config = dict(
    hidden_size=128,
    n_experts=16,
    normalize_top_k=False,
    routed_scale=1.0,
    batch_tokens=65536,
    max_seq_len=1024,
    max_steps=3721,
)
Below are experts of layer 7 (counted from 0) of a mixture-of-experts language model. Rows are named router (the router's row for the expert), up (a neuron's input weights, with its number), down (a neuron's output weights, with its number) and show model dimensions 0-127. Each number is 128 + 24 x the weight over its row's rms, rounded and kept within 0 to 255. Numbers have three digits each.
After each expert's rows: "mostly gets" lists some tokens that are sent to it at least half of the time. This comes from a sample of Wikipedia text that the model never trained on.

# expert 11
router:148127181151136167090127129120109138105110130091110140110077128137140128109117090128133126128092132093148140133145110159103105128155133105080128151128110062146130133121140161110102137129116154143161133128133126085162067118144148132081157137104129095132114151137168074139128166103107126139135177115118107157125137170119102143103093169133085134136103163142114110116169110112148106119107
up0:123137102147122176145106118144113095127118126154180133181109113148103120147153112146102150157119143150156121141159146105143135098157133107138118112111121151104153115102128113102081158167102161079100137117147122143138140078150160160153101117109139140152139102085126147112122133134117137087110153132133134163101141149049122160145117154142101122105111133140110115099142126112133138149206
down0:150134141172106149155095118148146147104134169138101153077113115138122165164137111146114100126141142144157132124115113133126132094093134118105102115147113130083167142085170157101124129104139150147132132120119131142084193110127115119149086119173149143109127131119077108124103102126124074136158116127152129121098070107139133092152133139154109119110171130144135142126172080114131082126148
up1:112127166112150116112125169100109146125126132136069124138127159128098111104110139156143121139115122114122141129158152107125121111113103149111086113119144164121090105119107089134111152099137132115126138137168110105135088112123148188086126138145135147106126126144179151105102151107098167160165114143089075156153107098155066076174154120123123159127137133102110162138104119131160139103122
down1:136145128164135124150139140147141134151177157129143105103062133101133138112110136112138145126156131136120127117152127111137124143121144115140141149196178132139169111176109132119096152152131133079116076125111119102145153071139124147126098125112079121126103139180112160130139152173133175111130136109164076152131145100131143108135138089160139130131083106113131132118123137098129136132069
up2:117147119122122149116140129140132116142141108116117117162131141128162145114127128096127098126065123116116143133150154165114096090121095136091151144109108130132152128111100130129197101138089118099114176121144109100102176097125127060132123166122151150115114130099171087121150129110128148093091106085159151132139098151128134187161089113148096165129125141137116163150106112126129112151107
down2:086099154134137130142142138118134133167109091173135161107149106135110155158131065086186125108129115145169147118181131130095153142134136095094152130122159124127149082154099127128103126119083125101145162141092149129142129112106182139125172113119100129145101091175096100132128120110104108125090137140109129134123146107140108154166133147144131122085159126121155110124113136132146176132132
up3:152078165135096191137129131113152143131150123111092123158119095158171148114176129167122113142130134124090095165107142099123121177118125099137174121127150165112125110108139145128125093110125097120085118110158116090127121126131125129112125105069099128150094139130138107138129143165141129134094167095135144078123134120185147127121111159104103101140139122173107140101116171155117146140135
down3:135126122110111143150116083112137143145151135120120117146145131152149164114157140129137121109131113142107078114165099115120132105175106160115180112152145140145154151130153114117129149175174139090140139128110186122181128154163125126144123116076137103102151107129167086117118125075127102137096131201135139139118147144136151135137133139144106136124067107125100140114111126126080170122154
up4:115137094150105133155166094108129136139155086090122136114133128104140154147114152111113166112123120146103137139132134154132136111148129160108133152111085135125121086112095110164127127112124185149165106171118165104115133091096126087101100137170135128098118140069112133083091121100119129156150146090096125143156151145116133122170141160161072131140127135157156134172136097161118103130140
down4:160127151128113148131143181145097168138116145123188148169126122103142128131164100132167121146121119146080117151130187154161088120133149160175135138138114126134152096143125138097148114119126095076087175137126136141087160097090095107120143117086156132156165133143143126145141140110099097080138109124122134119130099133160101103113114149116131098094106144125148116143101114089130115131129
up5:123114117120107143090114145126113133118122098135138114096106091120159110156116129152132129115180123147161123165137158106135134135090099152160139074141136135132118147135158166120115102121126135131164110116103147118148139088103066140165128118136118099087104120135125086129115134119162137191116109121160126156126169074098146138120117092143153181151135170195119149110132120109147147146154
down5:126151148065092155147128141154151120142154148185106117165112144139082156116127130117111126160134159096113133078146082113135132102137181130148144116128131135097103184110166108144147122118109156150118129147137123110130129138142177131152141139141116100091174104099108156126133144101127112124108099156127172126172111157137138131125188149148124151156128108123104081115119156142097104145117
mostly gets: " University", " National", "chool", " A", "istrict", "overn"

# expert 8
router:122144095135062185127133130123127122094126130131148107120063108165096134120130137164130127096115130108147137123104147128157124130174112114101181106123138122127121148138101113146125155160123153157153146130150094111111124132137138099152141133147150123125100169106160117154111102135141126159084062105108166108188154129126127126131082095134167136105112116127091140157084141161142113139111
up0:108100126100110108142125145134155161181111111129139119126106138141117093112110105142152092111092131177102137155093154146123124126142108116128121131123116115084118172139161103153116149161125130136176116114158108098137115140161154127158127104113089147085168135124135140180136114160133105093165101166108138105164123132151133114087141114123150169122140113113098157193112129091093113159094
down0:122138109129111127124112127100117115160134127170105138118146154114123088173128147135088145148097130125115092139109103138125142071083127149102141161110110128087145120111139169081113165140091189123142098116114137138147139152150141127109141136096100142134120124157092158119151116122162124112071139066160149160111113140151153126145112138130154120142145107074134078175147147156111127155136
up1:118130125108129116162112146126119149120107133147134144118125157111094147109140129146081172053108145197133114131094123150110120139147070121122146119132116112106114122184104104115123136155152083121102133126169131145159140148135096125120130083136089119147139173137150089143129105171093088172111120161127112086144136092104127148113127130129158130094138128086142109090123144123151128161141
down1:162100126144133168089143112139131139130108085163169158127156129117134139133163167121145143142104139140111157167096173143135144099114169105127122098121159111125155179169100108139176122086133108125088119132144167105134152171088103125138116119134127103125109139149090126151125121183112118092136096134158099111151076120117130094104136161142130102110139080125130112098129144141122132103162
up2:148130131114133152138136147135163111135086152135126197101132136147089099108073089089116149160098150062178159138104136129124115121124130104125146097141115132130129155117155139102129164138121108098126134135117104100135073079112122168120122116126109122118106152129124108137128138087146144149152115090135134162106113085141154114142119120104117134114149119099148166145109085123150057141114
down2:126097118107142134126098133121115124108116146076132127094106073149116124113143097134143109145118115160123111138155085162141105123092112147137112128124141145146095126094098083120131162133124133160120110138152145155125095117129174109100116150137160129168149111121168154085196153142172161161130131108161116154134082127135102142138129158108150101082137104124169136103133085094158115121088
up3:135116153125135118137130150111137126160139176124135123127130127115105151113191170110159152152132099128156080109101083197118126089101111110117164122099136182142132113153124134142107131163122128141116133126113138091118112130146156203132143139144146111096122123106129162102122141155139078178141153118115098122142172116154162142135107126128089105104113111113133149120093114114170120160100
down3:105144122152176128107110123134141134113144100086156118121150086080096107134148129146149158104142107140130104128120121158157126164154125081186127087149142116145110119111086145140150155124133110119094166125093103116163109109162109103124110163127100128126149119153104150165106120163123129123166175132127135159150121108141091110147139131162148109125119124139129183129131118081146069178131
up4:169141106143150152137112092118125092140162094117153101151190113135153158105138117070139104094136176130160099137149110151136154137151093129133097120139156101134082138120126123107112102164128157110168101128125171137158124129109126128157158124116110120102105102100108131146121103139116118137130160114145141114132083120094094177148085134156135170099115102121090136103161142144140093132092
down4:073186134104121150122112147123133107108148101124120122148114133176125105131157139144109113140122156109111099112138135095128138107109198117151136108104186136154152117103118137138144088152147106105115093074142131074146133119169136136133104104124116119143121076134110128154112133089155063113134132153112117105114087105129123140180117154125133123110110162141136158075130122160113125128151
up5:113121150128123125149130127095187111127143158078141124152157147136106132102162128132121098136090146126200123122165148088110180168096159150103104164102134139130166136127133138152166127156116135112166135140178147153097111143140124160170100122157131103123127129149139153130096123123114129094160125163089143128153102118097117113102160078108142107137133120158127075114123126125150155143111
down5:160128122146103156123079104157164157139141139151111126137105107152132187113121136131125095135107104106132142110138147123110148131148133147157122133170162166130172126145145117141153158159145134105124118104170144153133109116112119145143144127091116171116130165192140195094157192097120131131130125149124103119142160162128109156124145107151097096083121134162116134143142095137153097142163
mostly gets: "oot", "ict", "olog", "iv", "iss", "ol"

# expert 1
router:102130119144113109114138100162160138144128129134082086095090125188085138135111138121141106123087145111172158072140150120116125125130149128162129093134107136122101123140121143114115110129091154132127098112129144091098144074139162116143150109137110152113115145122176134109120151114122094142138105166125118145099140145112116073107105090103136067091134130105082170152163115122136123113158
up0:143108126084092141147147095091100144135136147171167157105118154117159110099093123139113117134150121200084139108135135097101124132140112136141166122143140167118132144140119114113126095122147158112143089136120115156113136150153128167139140158112119134172157149115148162130108145166077149108114116112124107119093142158157132122100086122109101121119183122163139137179151107169145106128165
down0:166134101120174153141106111139123130195140137142098128148180125119145120153125132104121139163128131127138117142156137124134138124121140139114157111089145142152104154164134110149137130143140136161090136175165173157163142132127156116100130106126140136134162105162177124163130100122154094146126162121147104132143098141159102172176128169132124118108104102158100182101117079103089155129132
up1:090136096112136128094106123098140120109119079132165115091137126137122124113047104124106161149129106149153132144128144099115142174139097131127161140166127125137139121111140156102127122153074134131116112156139110165115120086148088100120093180100093164143131119154083161135108141096093102104132114137061106112116116128104103156141117117115120107112140112100131137136111156109132111081108
down1:118091154124123129152098086153142142130070126104138143159101125129083132172145110126112133148133132153122135102111177112083126145127114074158103092151117111156106123118142102061092143114140114103103116106097121145148103083127157146150143093158133142167145141148117149126095131142152129170167136101148098125134098097134128130142103132146130117119146188094130098134159102154129140093126
up2:139136168117113098128128102140168128176151159087095121114144118123134147156117137113132110159162129141112161161137146153105126109107150122148148138142095082176136123147124175107136122138141150152141116124154115094116139101113143061148125092176169134103113138119149128111083141100121114097125126131160080131172147124139129157118110123105082154103119143161174117138103106142109080094097
down2:150132094119133142122110102140155105146130118143167147168134130145134103119105180122147166129164159111149086145159108136108155102107111144080109123104115103103120120081065129149114138128111125112161129189155127125136084095102130144134120129125144156154156121120093105132091139122146141128099189125127162149117128079089084133120111117136133093143130107148121161113104110099104158170129
up3:114100137139146114105116096130113126115107166137154098136101173142100110093133121116117145112199133097133114100133087121141144078104186092158144134157107108117110101128133156182105169157116137166095116134135086099102114140128157100136123110144155148104132111080141165160123155122127149091140091156132132128124134141134112119140082144111160103142112108095120139140158116130131152167163
down3:158132103122139094149124093135121145123136134128114130123114144119169129132146164125093157129095161121151127117153105099106152167131131125133085097182146129126074126104116092109097138128108083097130111118112120127179108099113177144173152086122128126166171143130101142166130102179153121146132119141099170149143135121153118117149144132124097092114183118149168083127125122126140169118108
up4:139139129092159111092092139069095150140144085147096121174161138146105143146124147120137120137137122094137107146120138104133105068140102113144146093128146121160139143156153125101099173139055156147169143163146130160127131156123142154107149081167127138117142163109160153113131152100120105143115134114132121167137149139143149113138148130092103097150113130140096151159132098104170110135109
down4:103122136143130068150118119112146170118142134131131127143159116149079133130168147146141151105168132097129133180169143093122145141094151118177126119171124125128121174115118168107144146159153134184119135121126079137119146159135125138105114132108143203097069153160135118131176108078106139129146130121144112124121146135119101119122139115147160127146096154122121159150126109107105092124126
up5:142099111130149114150118147150163087110120127155102156088136134114093158140127121105141150089124174095137089084106132168147145158105135130133082136127118171112108152093105117138131110094149153137164134124134134164075096082117136153117124141101080104095135162104143070096143102113154113131117096144146138150121164118108125106095115092142121119101135149142068107116139135129125116105115
down5:137110087087077110131156128120120169156115139108131115139151137136137151165141143099116107132157133141137107133130136150152196112110116204102118116131095138127124139115127146177126107124130096169146101155123130154115198141138134120158141202143113155100104103120131161130151126115125115151109143176104130135140127109155164089126114124094148153143146140099133121152145105123172136136153
mostly gets: " r", " R", " off", " j", " Part", " ra"

# expert 9
router:092078107087127091138119127178115118087204114172125121118120153085161177158124154096136142146105118132123188103124125144131095131140131128107125134105154110130119095101138135127087078139126141143165085104137133132089122106124158115125106097125123127151099141151163166142107114117158126116127121150130119121142089134103114134115131150130095116111151118154104172149093104099108092139129
up0:118078149148117100100093131157171130161126109131108124128138122148155090113178110096126121098091165123126171068080100182169120117124132130117126110104131107133158157127165128145142141096144150119130098152099155122114130122114123140138154154098141122110133151150154151178126115175103124115107105108094139130100119141140148150101128130127124083133152112133128132189098117131149114086088
down0:107154103122128149100099102106114097150146073105124128131096135133087130145145072121179112152127148144138146181086141151148169124118168134126142178106105137097157153137055134153159156147122159129131108139093123127155130153137089121115152166139108164147122166104153121122122154092101132127134132111168127177108128125148129085118129137146120157134125116125111158099112137106095111119118
up1:148123134099120115153127130132116129142111120128155138101102131122149154132120124149130159166132128109169150098073145159113144104105121088160140193136072096160081112115150149064127155082174132117162133123136133143097138118172125147142145130101102136104130154145164120120104146149152102111097127160148094126084143113187152144113181157110111129114116113136137122112132105115128109106141
down1:142153106126159135091167144123109141128128115145127108081070129095098132136153122116137131106113182132170134104129091120150130119139109174143154134118120132143166155112125141074133126107155132154148127161150113113118148155131157151083127161154092126111187093103093119128123117133127141095132126079104113146148150111138097097069148121091152116153124114151193125143102127138145127109106
up2:141132159100105119140123100111134118120156155117134103098103170109135189129150098080117102150132134138098102128124067108122144133121131174106144155112157070158085117141153145126142132163090155165131109119112143138122113120139143160161117134133135120133162151093135132124147155126116128116130104082088097104157133182159154129129172138131067134163126141134102112124122111089125120087143
down2:099176149127107103119078141179129134138131113117143126111122175100139120114146179162114152146141123063146110150114119112148146138145130164129141146150159150157152177115097105155123158118140084150145092109141115149115113117136096123093163144092114125120102111158142119153113134100124126095133129132167111082130102080183153141147164118111133131076138127136161090133141105125109133153126
up3:094122130110133108131134142160161133108126115137119127133136146161118166076133152160148129104096116142088136154123152146154150119190116124135133151126156091150102089073107153157119164132122099145128112140126101094157130095144149114129147128139125130116175138106174114113143096099113103138074121143095115115119117134181067116148144112133126130104151159111082112125145175123085094125143
down3:127116147108124118123153145130134120157128079149126125131129126088096165134157163126103135149183106168105109156120161121072124117126154120152149131114135147137182102133126158131138169129139133081089115111142141133178107108119185148116134132116104142131143151137187171105106087125147119117075142083103092107147153103124121116105143123116089121141121113125128099132175164110094109119134
up4:111101102126119090147157065142084095148132121148117181108136146135135128160150130116119120112110127140101114111163105151115114139180049147120140176113110172155128165092121096112126185131098149118145122156133124145173188116129124141109123111152132116136113134150155136096162141149143092110127135105108135106096152139141112144135103119107102104141108146157162174128140131136130134106122
down4:149148101133144117137139122137098102146106113169164098104124122081132109164138083138132087117143121142118102138165122132150153158084101141164105118094101106151130128102193122134140172106150139135142112116115119114107114114110109137140141137169140086124154117181158120085130124154113127112093112070154098096105116106112149168100153145141103104155130162135129179109112126131152159149119
up5:121097182130098140138091130077118145146147152109114150177139123150124068112099106156118109107116144093142151162103147117119125147120126108123140143107162152165155126119102120119133109088146124127143116184159144190164062141135170146116119146145121126115122139146096176138157131121097122137101081121099108119125104131136102106121084162144119155101122138126105126141171153106137126115144
down5:108154137109131178162114137110123131105139142117147126155122144128104141151146151064139118098115110180125101173139147122151107113080095126128097111128154109156103132128136108136129117120127136115119170151082149087124141120074089116141127135125116109119111105089116163133141145126131136097133107078116106089174155145113140136127128178084140170107150104076145131113129114168184139118121
mostly gets: " t", " sh", " cont", " th", " w", " qu"

# expert 5
router:136125160137097095082168109142123144172133172166107098162133100128144140130110116141169128154149135105097162080107104143134138149125124122125165113132154111111101148159087130125161084155131138169127110138138121128138153153128125139118123122137084071129118108125114173141116136133086119117093127118085125105102131117154145150104120092117146120105113132108126165145125158132175122164051
up0:118143112150083116133158110155132142108137131138105127150127126148138137141157190143165095133124133097093105112073132129148159165073115111118176123107129123136082143131151150115098114169115157093167133134129138096106125133106100119156135161127140113089179149142113122142131125133106094160178121150118112133131150180152108153078141148102164129180153132171137116145125129155132132113126
down0:175110137085154126064135144098115087128108120105132099118177118112130112119107081146109122110121139144154140123112132110097083065102176104109108127140113143157138124102111137115122116135162086110150107144146134148132155145140155119126090107137104131083113148141087136116096135113151148080101122174139155126120156103109152111166125115127125076128143134125167104110127139129109102157083
up1:131119148135148085145110164116113138129136113123159125132111146122146183113151141080107105076115133122104190128131129107113124142142114156141111169153116117158109133123152092160140128088151139162099146123115120150146138118114113148170087152112072064147111117103175114123091143154158143115123135107137114111133129110123106142130102117171088121105128120089145124090111116137175072151128
down1:101158150137140122073101154137105099137112157137137124117162114105132092115106060137119113133170165105142129099121127128137092160096128092128135115087156118101143154105118136092134113102118125111146142141111122106091106127113120089132131121129113156161173092118132109138156147131076111155163107125164142110148105126115117114191112129115139104114156159082137105133161109131097137156189
up2:115165151157146133150152122169128120124099146170129113175159129158110089164157152134110111127149174122129127119144094051118133138139127127131128105099143099115143119160119172153130144133138110131148116089126153123098070155140151107145120105119143109091160112112121134123120135156083117142138137150132140136119121098073094171080124133131161077139157124146119134092092147105101138137094
down2:192135132076122129112136099143117096158099138153108153158141165124125115109129161188148124115133157174155114104139125109169151158120141152154136147112102142114122118095106076133129159104150159099146114109126148098114159100101155141147133150142162122115132140127150130086128176149140158113117135140119136103117105145162130134076132129146151105147165136110071123148125103139110085160161
up3:105121126150148116136116108098110137149152101116077142145075145149144100140138109093150148103112102140108136147171134105132127144114127157111163073108149148134088132121141148144087097154153091143144172132131103139132126113128095171134162130167108147100108163130117087150116093103155133130134076140088118146111101149126127121132061128152141159111127147082171113090149130137152143117110
down3:146147075136109184145104159120142146139051158137123130109152117108121163136150148195072151124113112175141151135155137119121149131140116130148114143113125136097087169099145130134143153102113154132162113144128125160158107159089123130165136155112114125141119101118103090125090138129092074120118135124144146119122141149134146116160141158130119148135144116167145085182125152114124102127134
up4:171142101147156120127170117135130101165155087110160088094138140157115138115125131137117131134093114075137077086123137142106084135118141123101155128166107137130169096104125124145133169132151148097138134098098121111123138125174124097117112107139097143127118181164087102154100127160138136158135129133105135164130148133089116165110132136112125130094176137118123149116107161104128161168081
down4:080128124133149105113082159101151147115139158116112177160154115099109122117069132103103114130114110147122105116125175083139094120137129133126126160125109130140106111113147127154165139165139134163120130099085146120159181132140121135123104111126139076143108116107131145067146093109151121148133106115135157129161124127119096144126121127112110076168091131158096127074164091107108145129131
up5:154173102154121127121146117106138077138106140147137125132138140151143128158130125087121132132121117105128136171120134147161095127161176081135156103114118121090094129087135106107110102132089144165115113140098098130130106152104076145179174100185132138138175094121143148098106080152119107126116136109124124122158124161142142130138104126170157134138120167141122140179150164141112117154144
down5:100113139169127104138134125143146128138129120122114133156102116126087082088127126147087090125165137149087123115117141093120115117128118129103122115135081167148169081144128125195126147111125089121137120125107125163110112105129173134119097141124102109160114146116156109094100115104102123168137149149178127129114110095103169151140149133086168098086103130118134103101084080124153127146137
mostly gets: " and", " which", " or", " but", " when", " to"

# expert 6
router:141131105080124144150155121133139073138139147134133119120132125114099127135091102154154110102134143125128118131096120136165123102138097155133184158126113110087108126060119164159130100138089150127141108124141135183118134119141165117119136144112150124113095113118136139113114135125096122137100144170123143113110108161096104147131104154103130082129111134185089106125069124084082079156134
up0:152079138082122128057108116124129104171118144100121127152118110121110143094131087147120158113133127146156123124117142130124136086147127136138114132125140113152126139126077135138110139110107178130138131132180093137134153103134178135097140157116114133117118139128115151165163091136127119113162103109152123114108107114037141128149111129133143105135106071115127110146139114083105148193111
down0:145108138118182148145151074133158134120129089107092138140055147113151170153154161162153120088091125137113142144142116135126130157120177136121080073130148168168148135127152143115144101148089111116139081193129144120114114136130127116147123147141134108166126132127140165142142116124165127121108174148140118123141136137111142132166128159142116162115120112139115135091142089135094140131100
up1:144135082116109122171107147114099125143141133136122131128112139139143163156131116151149128163142191122131136123131078130139114163135184130083084147107107157094103119157111133132132106140122123120122125128142114141115064109112166133118149115115116162140133168128122132140141131163141083116161125094060150146136156168166098109142111129103126146129113156135170174068116134100104154136120
down1:095122165170150123149139152097081115133112139133115111070121129123152128127150110096150128115129105129102111112153067124122146131111093140099077111097181149141144156158136147148118105151116121102139083122123084109144111162144123088094147144127098168095131104137098155120141125130073163129130167128130125160145137104136119128108125133141086156147101153119134168088140132100168133126168
up2:135113106141144102152116115112135149131144103149101113159171147110151110121103098159178114118081099136115129139124172147127147110167123136129115187113140126134131124109083066111120099111113140147150139153147160089172130147180075099135089108124117122127126139172156137130120154161118120129134120173143139144128113158115133132114134136136090073107156145112141098084121164106081129121122
down2:110137147129141117152133124104164099103127117173123169090139148121146123105122178135133147164098140144122136071113152100093121153149126155192096164119110100141118137123107130121142145158104144129113171082142089108131147148181138185105151134133125112166136120145117146120108145147116117095157139129146147150160130147162157135161141167168095156142113115146122107160134135098170137125093
up3:169091133149165133186124133167114126158122129125118121129114131151128137149086113120115136142121154142106129140087131085115093095107122136133125137128093118168136138120162157137101140123086084111103088095156138106116110112145136160113193149116076163092103111133122103144114136125154102137140118118183108124102085100159132101102136174107145143114124141157121069135128104131090109115114
down3:129154110163144120094100103133149163155131123125154174113114074130075144157127153121118132126156156156139123160135154113156094143103154105121140145142156150117140100139138130090141129133106096164112136098139130161128122130176092124104115134109144122121119168160139112070096139133140162154164124148060116135160088120094133082083129136125177150134128115154134118147133128155148093119155
up4:132100105099126086144100129149115129138168101149129103118149174130118137087063120147126126164122126167139144107124100104109172109145089133103117146115163120180123149105110184134101163120144160152088155105101143115147164117107110114140155087146108125105158147131158083114099132094138106150137149127132090142140136134138155116143112170109133109143081123129088148113104155166137114142129
down4:144130127161130148088069139123165131086131125124182105137151152096150170138149129112141113110108164149115123167079134119116139080132148133135146095130138135132144174120121166086151123094136118144082077113157124109167139113150098176143124128132115115106146162117135075118099132113109111148144144135123099109175128135128111133096115146085159107120133096150159133152116147141150168119106
up5:092150117147122116121099134128138143074121145125103139156085123128171155165118128103159117130170130063120125157138119091129112093122144123089086139122121104095142129107104113088126127143118161109130120088129129166144115140127128109173163119140123099130113093097128099080137109131102126125154138157169171144100132152085164163102117176145131114123146152112081155132129130137108179134108
down5:114095164066106156141159109110164127143103119135162099130141136164162142153135118159124137120147116142137136181171106092135160155158089135093167143161112143110131116127111070125172117096146119132138137100113110107134170114135139133133152139118118161144115123140086105113131098129103165165187140141156115134134109125136160176136146120093122116112105106095159121145141126108171143153105
mostly gets: " loc", "ampion", "ens", "im", "ific", "|---|---|---|---"

# expert 3
router:139113146131056104098110134134100085114163124126122147114117139117142145145109103121122147099104144110124118133124106138137061088161104140128154095139133138133103123121113078137150122129157153144152126123128097107095118156151103142099104117208118126109110149144106100168074135134113115101157124137112123098116112183130136081087103096092138127105115144149136156135180117139133156133132
up0:128155137127131143126121086116127127131118120094095127140102092115138089120122117148118121120169144089132113167106155159160101135133135147153155115138140122082099149139089148191098149144141114159120128137150151119144143150082173155106138095132133110090104117068083142095128150135112110126156138131126115093093136149073124113147081106101098154140132119163102153122154120147147124187144
down0:117124121141125073160129115145086084103125169108139165140135133183168149123157156166165135167123111154135137096137123117107113151118126130139109164123149123133186106104132137143155174170118112164137135083129081151121145100129139121156093142161089111139135126151116101087138135174130124119151090129100106178182127144113138151091161114147144128141141138131165114111138131121139128143118
up1:139133175160138127126140077125136093108134119102128116056129128116150123153100122134134097134145152121133136120168137149146141126151145139096147140126151125108124091103108100120135134143187151109118123133123108116163153119151112109134105143079166106129136112116099108112110142134106156149193104113114131107172131126140135162076040096102146148150113174120155152124117151153142130107111
down1:113128094163114130102161155133138125161140166131138132108151160132105074157125140117089113110125155148137144145175178111152131160160113139124122146135115129138092087135152113150143113134101167103144137134114162120129148122118091115142162137093144090084135118104152081105146147137082164119168122147114158100161132137178151149099159138142065138103126135126156162111124145123108158158144
up2:114109120126130122104137138127132080104137110088103112106130125126088133171122091104128128115136086128129173150110113142148120123140072111118133133167137098140153112120134076134099178106111106115109127098075116155118133161163141110153155125115137149105109109164157143138122137155141134184088140131115144140135158109117148162127073193141162091112178118124100147115160105126096116127145
down2:111101136129110105140149114155161131169158112136120127106166126146103169157147079110155105109130130130122159150133207116151132128097084138124132089128130107128218101092139116130101120148164099124109135128106140149149128140122166105143152087108100116109100086118122139132140140124149153156120138156103098131145151088116136126156117163164143157130159128144108157086115113129130121163115
up3:135145135203106143127117169146115079109150135083142160082127069097117141082111139132113140120105097094080149137171129088106135083148109127118105109129142094128082083126128123138128136120131111159111122116126115055117136123139155170116140150140119155127148127171115127136096152126116126123134135140130117143116153119107122124122107126146119121112122135131097114100139103103066081135102
down3:070101127067113163150063132135127098145106108109147107131079119152141139146137063123155132174132100140153145142122128117172143126099110120131127098134135112135101119120100072164106137138163130138086106147120152128115114115121106163135156138083127104135132115101137163135148103162087155102117143118156133128176165115129145138151128119132114154103166114160123102138146134124103126166111
up4:118142143151117129133122148131161124079157171094127116107119169106163121121086141109127164099116169130104128130115137181126182097146074122134179085118130114169120143133100172139143119160141120110120141119086113101105092121124067092107148116161130092144118097158131104091121121116087145146138109134129145097159135153136154109118158131109133118119135104105155131120139180109105136149124
down4:141113142096067156102150130128172116122144118112100112126091135111131141079084179139093141146159127144121170130150132148131163112096145121145114143114146101169128138170102094146114148107137146094131106155120126101126181125143066118125155101142134146141123099128152109107170131139102149114143173112138138124077145150165089087122146145169142156180126150132134116119122129109107126127130
up5:120123132154144096115147125118117138107141117131135153127106160078128121148124092137088164110091165104126106089112151096084101140126159128155136130157130132128106135136172158175153084115121165120097125112152127140155130144149077158144133138122167145183112173131148102139140126123111143122099145198119126112139116133080147143132117108169119098090150138120133067096131148105149151142123
down5:165122119104073150124092092134135081102097120140131147110120124095148110098138113145156119113136121147162136089125110157105143080089117112121137148109104123108083087083087157126085104164111123158169165149141151124137165103116114141146167116104088135157126107106120132126122144116123064151135112099133115131146154128137120119112081128121128137168170162134136123144136158114098115114163
mostly gets: " have", "ted", " up", " has", " had", "cted"

# expert 13
router:093140144148150142133124095175167158110147148120114158113134119148145119170136142126144152125105102118160140113130076142115125135145112136094129105117137144127142116120147116157106145110107094099139089135123106072169103124111094096116126157148122111093067138136180151180101090116133131110141115142117137140120097132131094144114139121053108129090145137117122167136110160061132123139107
up0:145161138067184089146120129145135121142137128118117145147139142149188149096085145134168156144135109146145149125120093074123108185086133119137129116140157102116119119150117136126130081115118164071111112146167119116136109147151156097144111165146112140123108137109078156108096097142078130157123123106142143145134129138140150148107124092146165111138097130101101114111107102129111135118095
down0:144130138086126146147110131111104143119131112117129163151122125161179103104134133160105115106161092133138144152124084138108104113138141124111119107097179122105111150113139145161177157121099124127143140105120130120116099134134060132130105132134058145137130123153089124108155171123128168131136151117158155148093106179164154132179126121172161147112154127094083149121113144146101104104130
up1:110117107128153118104141125118108102110122110106071138146106138171160155145148126144104121103090142123116177151117124086130132151141082117123117112178092122130138170144089127170166106140145124091113122142122075121152097132117109112078144125199117140130118160116138133156136081169121128161117124137085109157143142139131087101126145116094120125113123134094145109161124124139151085093127
down1:129118146134130114122135130148133141080128169144129118089140142144118154085122134134134131127129121151076181124115131105063138168128140134116126099138103142088141151140147167110185131160099142160156117161102118109101157137126102172109148160116156098107131134088102076130152104138128139141130138118157122120084111103138152081135112154086129147145104161149143081146137141086145087118122
up2:161133138106158156154102135122149134114134140171127093100153110108159126099149160167130140128091099166156116129125132138122116135125090134125123142099106101099118156127167121149109183095166102133125126101123113113129094150085137111163177137103133158143081124118167072121071132121109117107106094121115146164133123144122123117148153072141124082152139134139078139144143111119134139138082
down2:087167134139121192124086124109124179127152135136118130126097136081119149127133140107088130119134126131160144147113122128145110154164134115132146138124171153144118118142113100136130124128112130120126139109143094173154131128101132096090105102131140091120119195117175160090115158163153159108130102109081094127170124128103155175130126157134135111121103107130141100107122139108087198137123
up3:135176147133125141098089139116149136105135113142133130121150128084131101109135142110126150107150179196085122135151143120166126129109136110135088157113120099107144164112117163143122104156113111165110098162148104128158106102151126144076132087146142123091128090121152112101123139096145155150142123165173162161142149111100167151103129108115138131113101169112136104111093081110120161135113
down3:151146119159123082131119146096116146105162088141146142137127131147113130145181186125113181102121123147134136128118109156128100106136126141146098100147162147093111068149168115141109104158159153116110133108128109180147133091142134141167090133169156111116123137140120156159173165071131121142111151149160146124140105117121080128128099123131116137134125158121148139088141144146133102149083
up4:140155122094139149114124118105120108129083127090085137159167096160088116143141081134142152078129136167125164148106085115088130090180128130116141128093120113098089112124130118114131115132137120143187134139145139160153133153126138133149135148145133159139171153123096126163113138107108149116144151144092103117183126128174153109081108146149127122146111135149136084152111114111096150122092
down4:121134131138149153106111080155155100144111124111139125142125135130125161124124091133107133120132073081126142146134145109138117131103099140093147125131119124118132112120161147096115062149123146123148111140101159145165079145149136118096091169107117151139131161124129089120144069139161111108117095205121124120117180163138112130107083101146135111130087104108099140131169116131092144118156
up5:156109126138091130107123130164162162107141134107102171121138110128067123125108090142115147143144107093128109141100117131125145128117127140096123083104189135139166110130148149108125124156144139095137113139146120090139177116103159166092111148104121108141112143143101159181100117096155106124151154098159138144115128170127131138132157141103089067151129085190139129130140133121122132160138
down5:137158105087101097093135159136164160094117116087090135123142119105130090152168088123164114174131132125133124142120131145079137139167091129082107140182154104111144121107111128110097123139168155158084101115156124100101103114132137141130128140105135105099141130143105111149157074143138143111145145115158086138092151123159155137129163113114151125135113131132138146131105086102168106154103
mostly gets: " Q", " G", " South", " United", " Eng", " I"